Weights of a small mixture-of-experts language model, trained from scratch on English Wikipedia.
Size: 10 layers, width 384, vocabulary 16384, 63.3M parameters.
Experts: 96 SwiGLU neurons an expert, 4 picks a token.
Training: a variant of Muon for the experts, 3984 steps.
Below are experts of layer 3 (counted from 0) of a mixture-of-experts language model. Rows are named gate (a neuron's input weights, with its number), up (a neuron's input weights, with its number), down (a neuron's output weights, with its number) and show model dimensions 192-239. Each number is 128 + 32 x the weight over its row's rms, rounded and kept within 0 to 255. Numbers have three digits each.
Before each expert's rows: "comes before" lists some tokens at least twice as common just after its tokens as in all text; "comes after" lists some tokens at least twice as common just before its tokens as in all text. This comes from a sample of Wikipedia text that the model never trained on. Tokens count by the router's weight.

# expert 11
comes before: ",", ".", " of", " in", " and", "'s"
comes after: " the", " a", " of", " his", " United", "'s"
gate0:088154096131091214114099151125126202116155143217159153141120145144144141183113184145114165129154093134149115175124113111116127138092159184102121
up0:193113142171180140150139116195138148154105139003193137173135087140142150121121128191131171153152077133147155135172125145112139181090096113115160
down0:132138150178091200102082118125092115145118117205133168088183127086148123179124158109132118117055159033148119072072105127172157145081106092175162
gate1:126134156166142119154118141200139128133106079045173124109131183151097109096095071142119167127154185095169154129124176122121085142155151146134075
up1:118116141142165164114075046118116158117172115171148122119137115109201164156114075096187125136071151136116161122153091137127158139173156152156156
down1:144129094174098121159163118162124114161175089119146177115157106116136129093071153143196183115174088165142094132145093155121120123078109134201089
gate2:139134113163138122159191154105106107141202155164099141151135101141087160125120121063093144119172085144129112138157155076120105120109171130129058
up2:082156163150114133148123018148104178116114144065113150155164143090102107154124129085129130109152074080116180134146170162135145125098140123089163
down2:154146130149153108153132186109103200116124150104130129132173105166175166131140113124141120132123104100176115146093111081111161194154180064164119
gate3:137100128085094141097129112155101130149105178149143129155143099148116177152097162161070121097151153180124098092194158114143161104169228112141120
up3:081103100144122131102159194126138155136154079150174121075065156127084176097078145096183135123151131112082098114096100047103128153175200156108138
down3:125096151126102143118088119124127106130125161094122091200086175151139161117114117161110064187123141178133122127118211057129112095148134123125077
gate4:146094054092129149137161131143108065144095109142177157154075195134183166121125159181172152124118140139162120130125131061163092131152133104135051
up4:129082143119118159123119121122130150157151178182131114134097140107151158143130073139115136188158137127115137111142196121110133145082180053149113
down4:153114081151112170112176137142129097109131131082066078116162081139087183093106158131113169147168133145095148129178064139116082105137148185096184
gate5:115129124147091107134133133108106201156118141077134170116169154106114153108105100158159137162108135083123121112125155173135115137128219154156097
up5:108126120143131130109146093100130117155108159086113078165134079123136111106135124098126135131147077086171087132052146129109134089133136104114182
down5:113136109173060129193101159151102067096164049149077126071135101106116164114211104119111126113212137101130107156156053169134171148135133178106129
gate6:198115094101129112121126097088125182162131096166184217089140061104135133148116130153144135161173050016092134115170176137077133106177092176120126
up6:140094135079077137166079106170116144135149103102158105156167188126156189099101160128143137181146132090107154093135145167139152177079177160128110
down6:181080156061105128154141124114168149175073190158139178157136086090168096115126158116149105193109138160082128134115116125084146077041177159151138
gate7:082128121109114157155130072127109120140136177090094125110137146134157173086152167162104116136085064084135146137088126063138128165148157135147161
up7:107190105170153099137111155087136136145156135128117140146080149167174139128127077134108155143153166178051125125077085132093084141128122169108122
down7:112142135107137122086140117135133093111101120146190118110151166126114093107154165074137134153115135170152127118150131165150112082146100101118140
gate8:059128159179172132060106104131136153150145135129102160092163157129166185154142153153103092095148088080122105136140091118194166100134182106143120
up8:121140154203149069167135124118127108166136097153150126097154165129122181107122219084113103099118149193125145140125106145085068126128132134111077
down8:073111119130134109121090120126151120167142135141169122172124119141179119145062115164169128080129103116144111172093098123101122110109136129135108
gate9:112150142102121180103173131161218081110119177060154135110000105143124152112135088084130189109205133136101075107100106151154164102147062098065108
up9:095166113136140113151096117088111136094090123120141119171135178132144161156122131174033101115157125148111125109169143083109150070090157167093176
down9:111107089144132078109154158162144179070140130198100159090103146120069133086119092146123158057103132097138157136145101149096136146105141184092088
gate10:107123124121152152188130095183149154129104131080114096113166116143152164152133174140096152077130108099119087124162097145093110164094135096123132
up10:199084107141089174149147121195080141100048129190102159154167109164120099104100125148148157140131131121140139118127069109108132130146121109162164
down10:170121118148171083132135110079121094127183083106142076094115134142101106145182174102153107172190150142119099162116159150097068119130160127145087
gate11:128140120123091126122090172093161081134154095139138171114087088159125089146071099157122117131169155140180147146179175128093127101151141181119133
up11:134110117080112111084113165118148125092161131200114132117134165109086109091102089222164139112154147125122151159178104123117155168129066136148157
down11:181130104120140086120194074121072122115158162150159157138132112087170107079144155198118170100150139158144164154129140144131142113169127079077156
gate12:101128107176126125177122105122122101170101107068149166114089048137090156121149116129140155166105082094183126166113147161142148116150121213148206
up12:097107101101153182157170074089148146156177130191117071136106097154150102128145132085111174102173111127218179156111063146133116106147154112151093
down12:114098118127090123170128119120172146090139115157140123173110127181078096089144096119158199120093157129137108117221161160138108095088099138104119
gate13:109061109085113125110143107175135111125039104166121101113085107113150126157158173105135098111139171189150110111153129135165114090131160128110193
up13:218132151092156142072133167145155172188143092076134157169155168182117170097116126127089128132113124158108125167181105149168114153060132160113091
down13:126112122160134111144108102163131137138097072066118172117110121154068141091151124131145147137137131130161139147093141086129169125092124121196053
gate14:126142109109085111052135122179089141119102056093106125103105129132164103111104165155196132099123050153154097145181116102140128088124165121121097
up14:162117100152096128134114067112126143128187108098109142190086128173067083118156164148132157097115200147143131167138186135118159067075129121149088
down14:191111144091158100150139109118090128123102138111137161137103198143128193166155111126131112128122150176104114122139195091118116083123114126139083
gate15:103129105133105134133105138068127132096153122104096143138117160138147147102082186108085126153138120205145143160151084171152142095109078121153124
up15:187102160108118100132128134111123091130077141098094120086188142137076075129138111133113110082159137194118111101099158146165121130144127182131092
down15:095085118087113108134117154135145139143155075186137140054104127131136140168090102196123147117095120100102132095162128109104082126142181160129143
gate16:118126147135148082095151167107102115135141080095143118119120165157179153158132096168125162118148146182172124187135164149088137117132143121110159
up16:212094119101110159142077204124172111081104126157189114159127044108102145105122097114158128102030120169095125145137130156165101090133088128147085
down16:104085117086174148143075106126099116122143186076140160079211121104082198129160132125151139066102115162102151056190149117172138128118027113083141
gate17:093104116140087094107121124111105141176174138112103143110123139138143134093131089134052090108178143103108133147114147111070103178171160125145157
up17:149129189138124107231130093113100076215159163149151164132168101119136162146112091086158159144142146113102128144082185132181133155087107150114175
down17:093144126149177145130171139149166160142121147107139119125129155115105118120191127147094144096135162108160101117138147139091150212160149123176139
gate18:087128152125119126144118125137104097164146141088136144143200129163081156114097124080127095144109132142126116077095119113166141118169192141138112
up18:147121114168095078136173181160109158146132123129066105139091155170088099113135164122098142143107106140110168129133040144179099155158190180130127
down18:072137176086108051108207140114125110141179151161146124170125111132109125079149159102155174157100130098123106124160147155197093079131161142187114
gate19:122141126086134083124090108099221058136171081146108098122063070066142110142078160159076143147161132066182074101115092167182119154129158149120149
up19:149132177138149108187036125099092102118154162127143176143177158142106133132126113084128166114162125197103150176107142121088157122182122129129121
down19:121065048118156139142138104034125099155082109124144094181115109154119085133128145041122135193149132120131000110084115122134115172142131133119142
gate20:153107128145122135156106109193084150126083136093130146141185116058199134120162089157084103088160100100142142117162169115135171133065141117111080
up20:134141158175119087118128178124135067121153063138150135116087135135113116173114113128131180142202117093106104119147154176134166131198080165117136
down20:090112144104173143163088115108137156168189143081077120130120121090177125135051106129110122129092198129166090099116133140130161132156162108165100
gate21:081163153099148100100157158180112194068130126104126086097151154081111109149094124137099150138116136155154131087092086164166149167090129176128145
up21:158083130101181117098126057178135089108078125138101105163099094183050164125155140140114138104183126155164129139093131153109115137104076111132175
down21:129110032095093146127118066099102135153096098142168043124097135123132132090136152118108122197135155081107163117149073070136114141211126111088131
gate22:077143115135083134143171078114129092094160107120131141119167146098160117084119133113107130172076089098127131154158103146082127162203174136116133
up22:155079133124160130115184133118127123143059132122159165059097158098134119128104104102108130093174127160123106125131101120166157134135165148130169
down22:158100134124094092128156219105094123120171115100143116130129102167098166138107139147118196114114109175134159166144111106124136159105169078147158
gate23:171164140142144192122103190149069130147095093103172166121105051134098129151148120145155095136185161141130079165107190106133130104134079101140115
up23:159103153147128107144142117140167140159179168152099100121157171144130075092119100177190096115123149100154157114088120154138106167107099078161131
down23:087173110107094192085090120118182099147113103133135150107175105106102164097143099102100107141160087120104134130075118145127162102170115142100158
gate24:067087138103139126127108107121178147096144155128136165080105127143105160128130124116169103129161000104120113106116121127117138098115201071123179
up24:110084109136078072093116123121120119101080154101114084168160104133093134091084153038136176139132151106058161160153105112149107103133162120117083
down24:077137128134170070159090113146075101109124144146127105212142104113121083103183153131169222103184188098151143096081134155092139176126053114095087
gate25:096198099146103130155187107190112169138138149167096161152168138190118129163114166178135097117190108083149126116098142197075129145056180180147151
up25:122117104153118169103112140083126102135120123174116133140135201123130103052161096116107106115105212146108087143133155178193119131080139169118144
down25:138112077158108099187126119133144189125136191113082123091051129175057159106157120100133079100123172121125166086163151134128118142164219135153161
gate26:070143133126129186128121073129087138138113138062118121112010127199080092153121111148107033111171119158139095128116106079150160099150151148107129
up26:125109093152096100152111122132166124112139083130118136045153119131122110080133100104141081147077129106145111099120114085044146127068125071104159
down26:125091130162085110156065129157144104066097134180173099102105152094154120145127149165124104128173164138123107106128120236133107175154178150135135
gate27:130205141148085158103112142113143163109171071121109116112106113089120121105149166112094074117107090129127140114099142114140132109109135056132148
up27:205131145085109090152084122181083174089102143079142132123112106125100154152144123135133136124172117107174140169151193105101106094174077118130158
down27:055157063123113135097148122095094150152103118164098038102129171151117114119148109073137084153096137064103077080073137124196097072092142056111121
gate28:162118129201133127166089206115129182100133123068108134129159074158145098144143141151151107112086107158120103161180071099187111103106092109150112
up28:146124137148130121107168206144174119124146098104131102101136052168148151146171157181122116103108123119180176093077091133139127131096085134110094
down28:111109161090130193095170126081129115076078171149057108116113145123152113157153152126077118109093150107118109142176106149171176171110061063089117
gate29:127162148168106126035115090141128150130150134114088127132107179052118122143129170138146135109143140116126115129043061076117147102115149099119151
up29:097130125148152194165165115126098130157167175167111082131138056144116108110121176114151128115107134144104083110149149089139090147103141152145094
down29:151203136137071141147100120126087174170225139107151208099037103139181116123110085149177129170128153109143153105089142141152081096148115055137117
gate30:127139097099128175101160117142065139141164086103188134128124084123110084127106161185139104137168141110212110108133066112215147116068100117132178
up30:093127079125078100133157091145101120153138166140174145155156174144113128162141124143119115141098026150064114147161151157126152114189159075147154
down30:067114113160136167150122142087168093097115139096116111087151102120145148060174144131070183134126149149108134113140137209153134122101147139132144
gate31:116168115165144156115177098144167088126140143119155127068132108125161164120155108119213074134148129136191185129121090125169150136118157104136112
up31:169198116148102106038096076165142130134170156110093133103197147121091122114154132139152117128089111158084099125128120151144148112173180148129138
down31:121135147125183118139108173096154150139183141111187080154133167126104115073084157160211119085141144068141110133192101113133128107150131101129080
gate32:103156106255158123154133166092189188134150146147129114109134128138205172088130150159125112129103112126132156139067134138136202154140184078122122
up32:152113170131127149122168121160146109114123152139099112122084127146155147123128157162162108129141095076133168119133086124157129119189082107115160
down32:136117104139210149122149104094142098107111142141141094099114169125135147106091102129157133148082107146123116154109123108138060132160121168146134
gate33:098170122147072107119134133111175114176117123127106097129035086085154140100144139138086062090175111105105119094114145111113152126165154110159165
up33:125127099110053143129198042121090133115124190113120113062112131141147087091119137115105096147178132111127121103127139102138138178119157115130195
down33:083152166144168118089053170128116085182173105100109167107110205149149129147102102026108172111103151117157178125167158172077074123089149148166086
gate34:063117126112149186183125110137090123141104132106173103156129131184111117102132098156115132181108163165148140108141109128119174130133131062132171
up34:082087112045109126146147088126105136134110107167042090134145189098099134077101111117089130119120175146171130129071110094189149139154117105107166
down34:203127156084119165074148101105139122107165110127130121149121127076191139138100135157154102128152134116143120070116105134136128089121109125111224
gate35:095108106160082095154148152140141137116101111137189141168082070149129091150122178101186133140175107168112161126115127162029154123134160198098122
up35:089122146255165088163127147070136148095165087203095157138127035091112140066095070117159161106183088101180133146123117119145108118114140114125091
down35:112110136123168101151188190107131143142117191164116096118074085121154093145148125155105138193166147118140079146178121112066128146118164136154123
gate36:127166092102071101079164122095153139149111136128149103091133113129169143175138211146175120052140142106166107122119114085168113117100184026150137
up36:139095105131066153131200081126101111134158130131115124117167114162093088102118139136180140080168112126158109146128102118129141152123184133160195
down36:114163085092122137143141129102070181141111137133135160115088173141134086182074120153085109113114182089140143134134132142150180137116101135141093
gate37:146213143162141152141088174131155106135126116145132123155136153150148082127154116151134164104099185185092156130144143133131133135121143096144111
up37:193189134167156097187106152135116149141134130123104189152137126143131118139150075115162132147083077099120244164107137178089121133114125136147132
down37:139153154115112145046135129240165125123125101127103142111090128099167126066151180166125140099114098178140194113000124157123190097123094135090108
gate38:072086117123126180083126132141166153142139100101145169109137094090132129053100118208102113109194137150218132149091129141110086103136114122131162
up38:158083169116159111130055126115115183141150091092159141118182136148112091199147103161119110161160146176068114085105122099151145116106159156141163
down38:101146139111156144124141091101044133168161153093085186146153156170103034150038131178118116093127195101162120125128140157115102144065070137179122
gate39:121145146143130096124142108159136153078143114137149176110090131105132150096129192169101167157192161155142080149094110148088108066130211216149158
up39:114153132127133141141139179175152212176120185128116114153108109135212146152141161205132193141151123136197153122157111092106123144122171104121119
down39:090125160153179132164166101137121148188122164170111130179123138180139105095100142169137129091125142109191157154157105122143116181124136167132123
gate40:052169101136102145117160065125144174173179132087148128118144174069127145147077147202157110136106090103121116170076154159105136112129174170160171
up40:093117148088089159180112111138142134150159127161166130147160193067111131127093050092118162176145108113063174150185146143110110117144074128141154
down40:127112118072154129115127108168130125100142091123129176117156128095102094142079111127123141148151144160095077157145150069130112101123139191137137
gate41:145174157179145080135197125138117121146154138170154138176080133118093118138158147147147143160085103071156130160135072139111124142117095174139133
up41:096124096185095116145125175108110100111093157187122177169159118156097138123122110109198129126123064176133047127145112111133101186129190157173164
down41:128131122124109145106133128138100113113171127098114109124157123094134117084150107119123097122107166189080152175119157111114126108176054125145116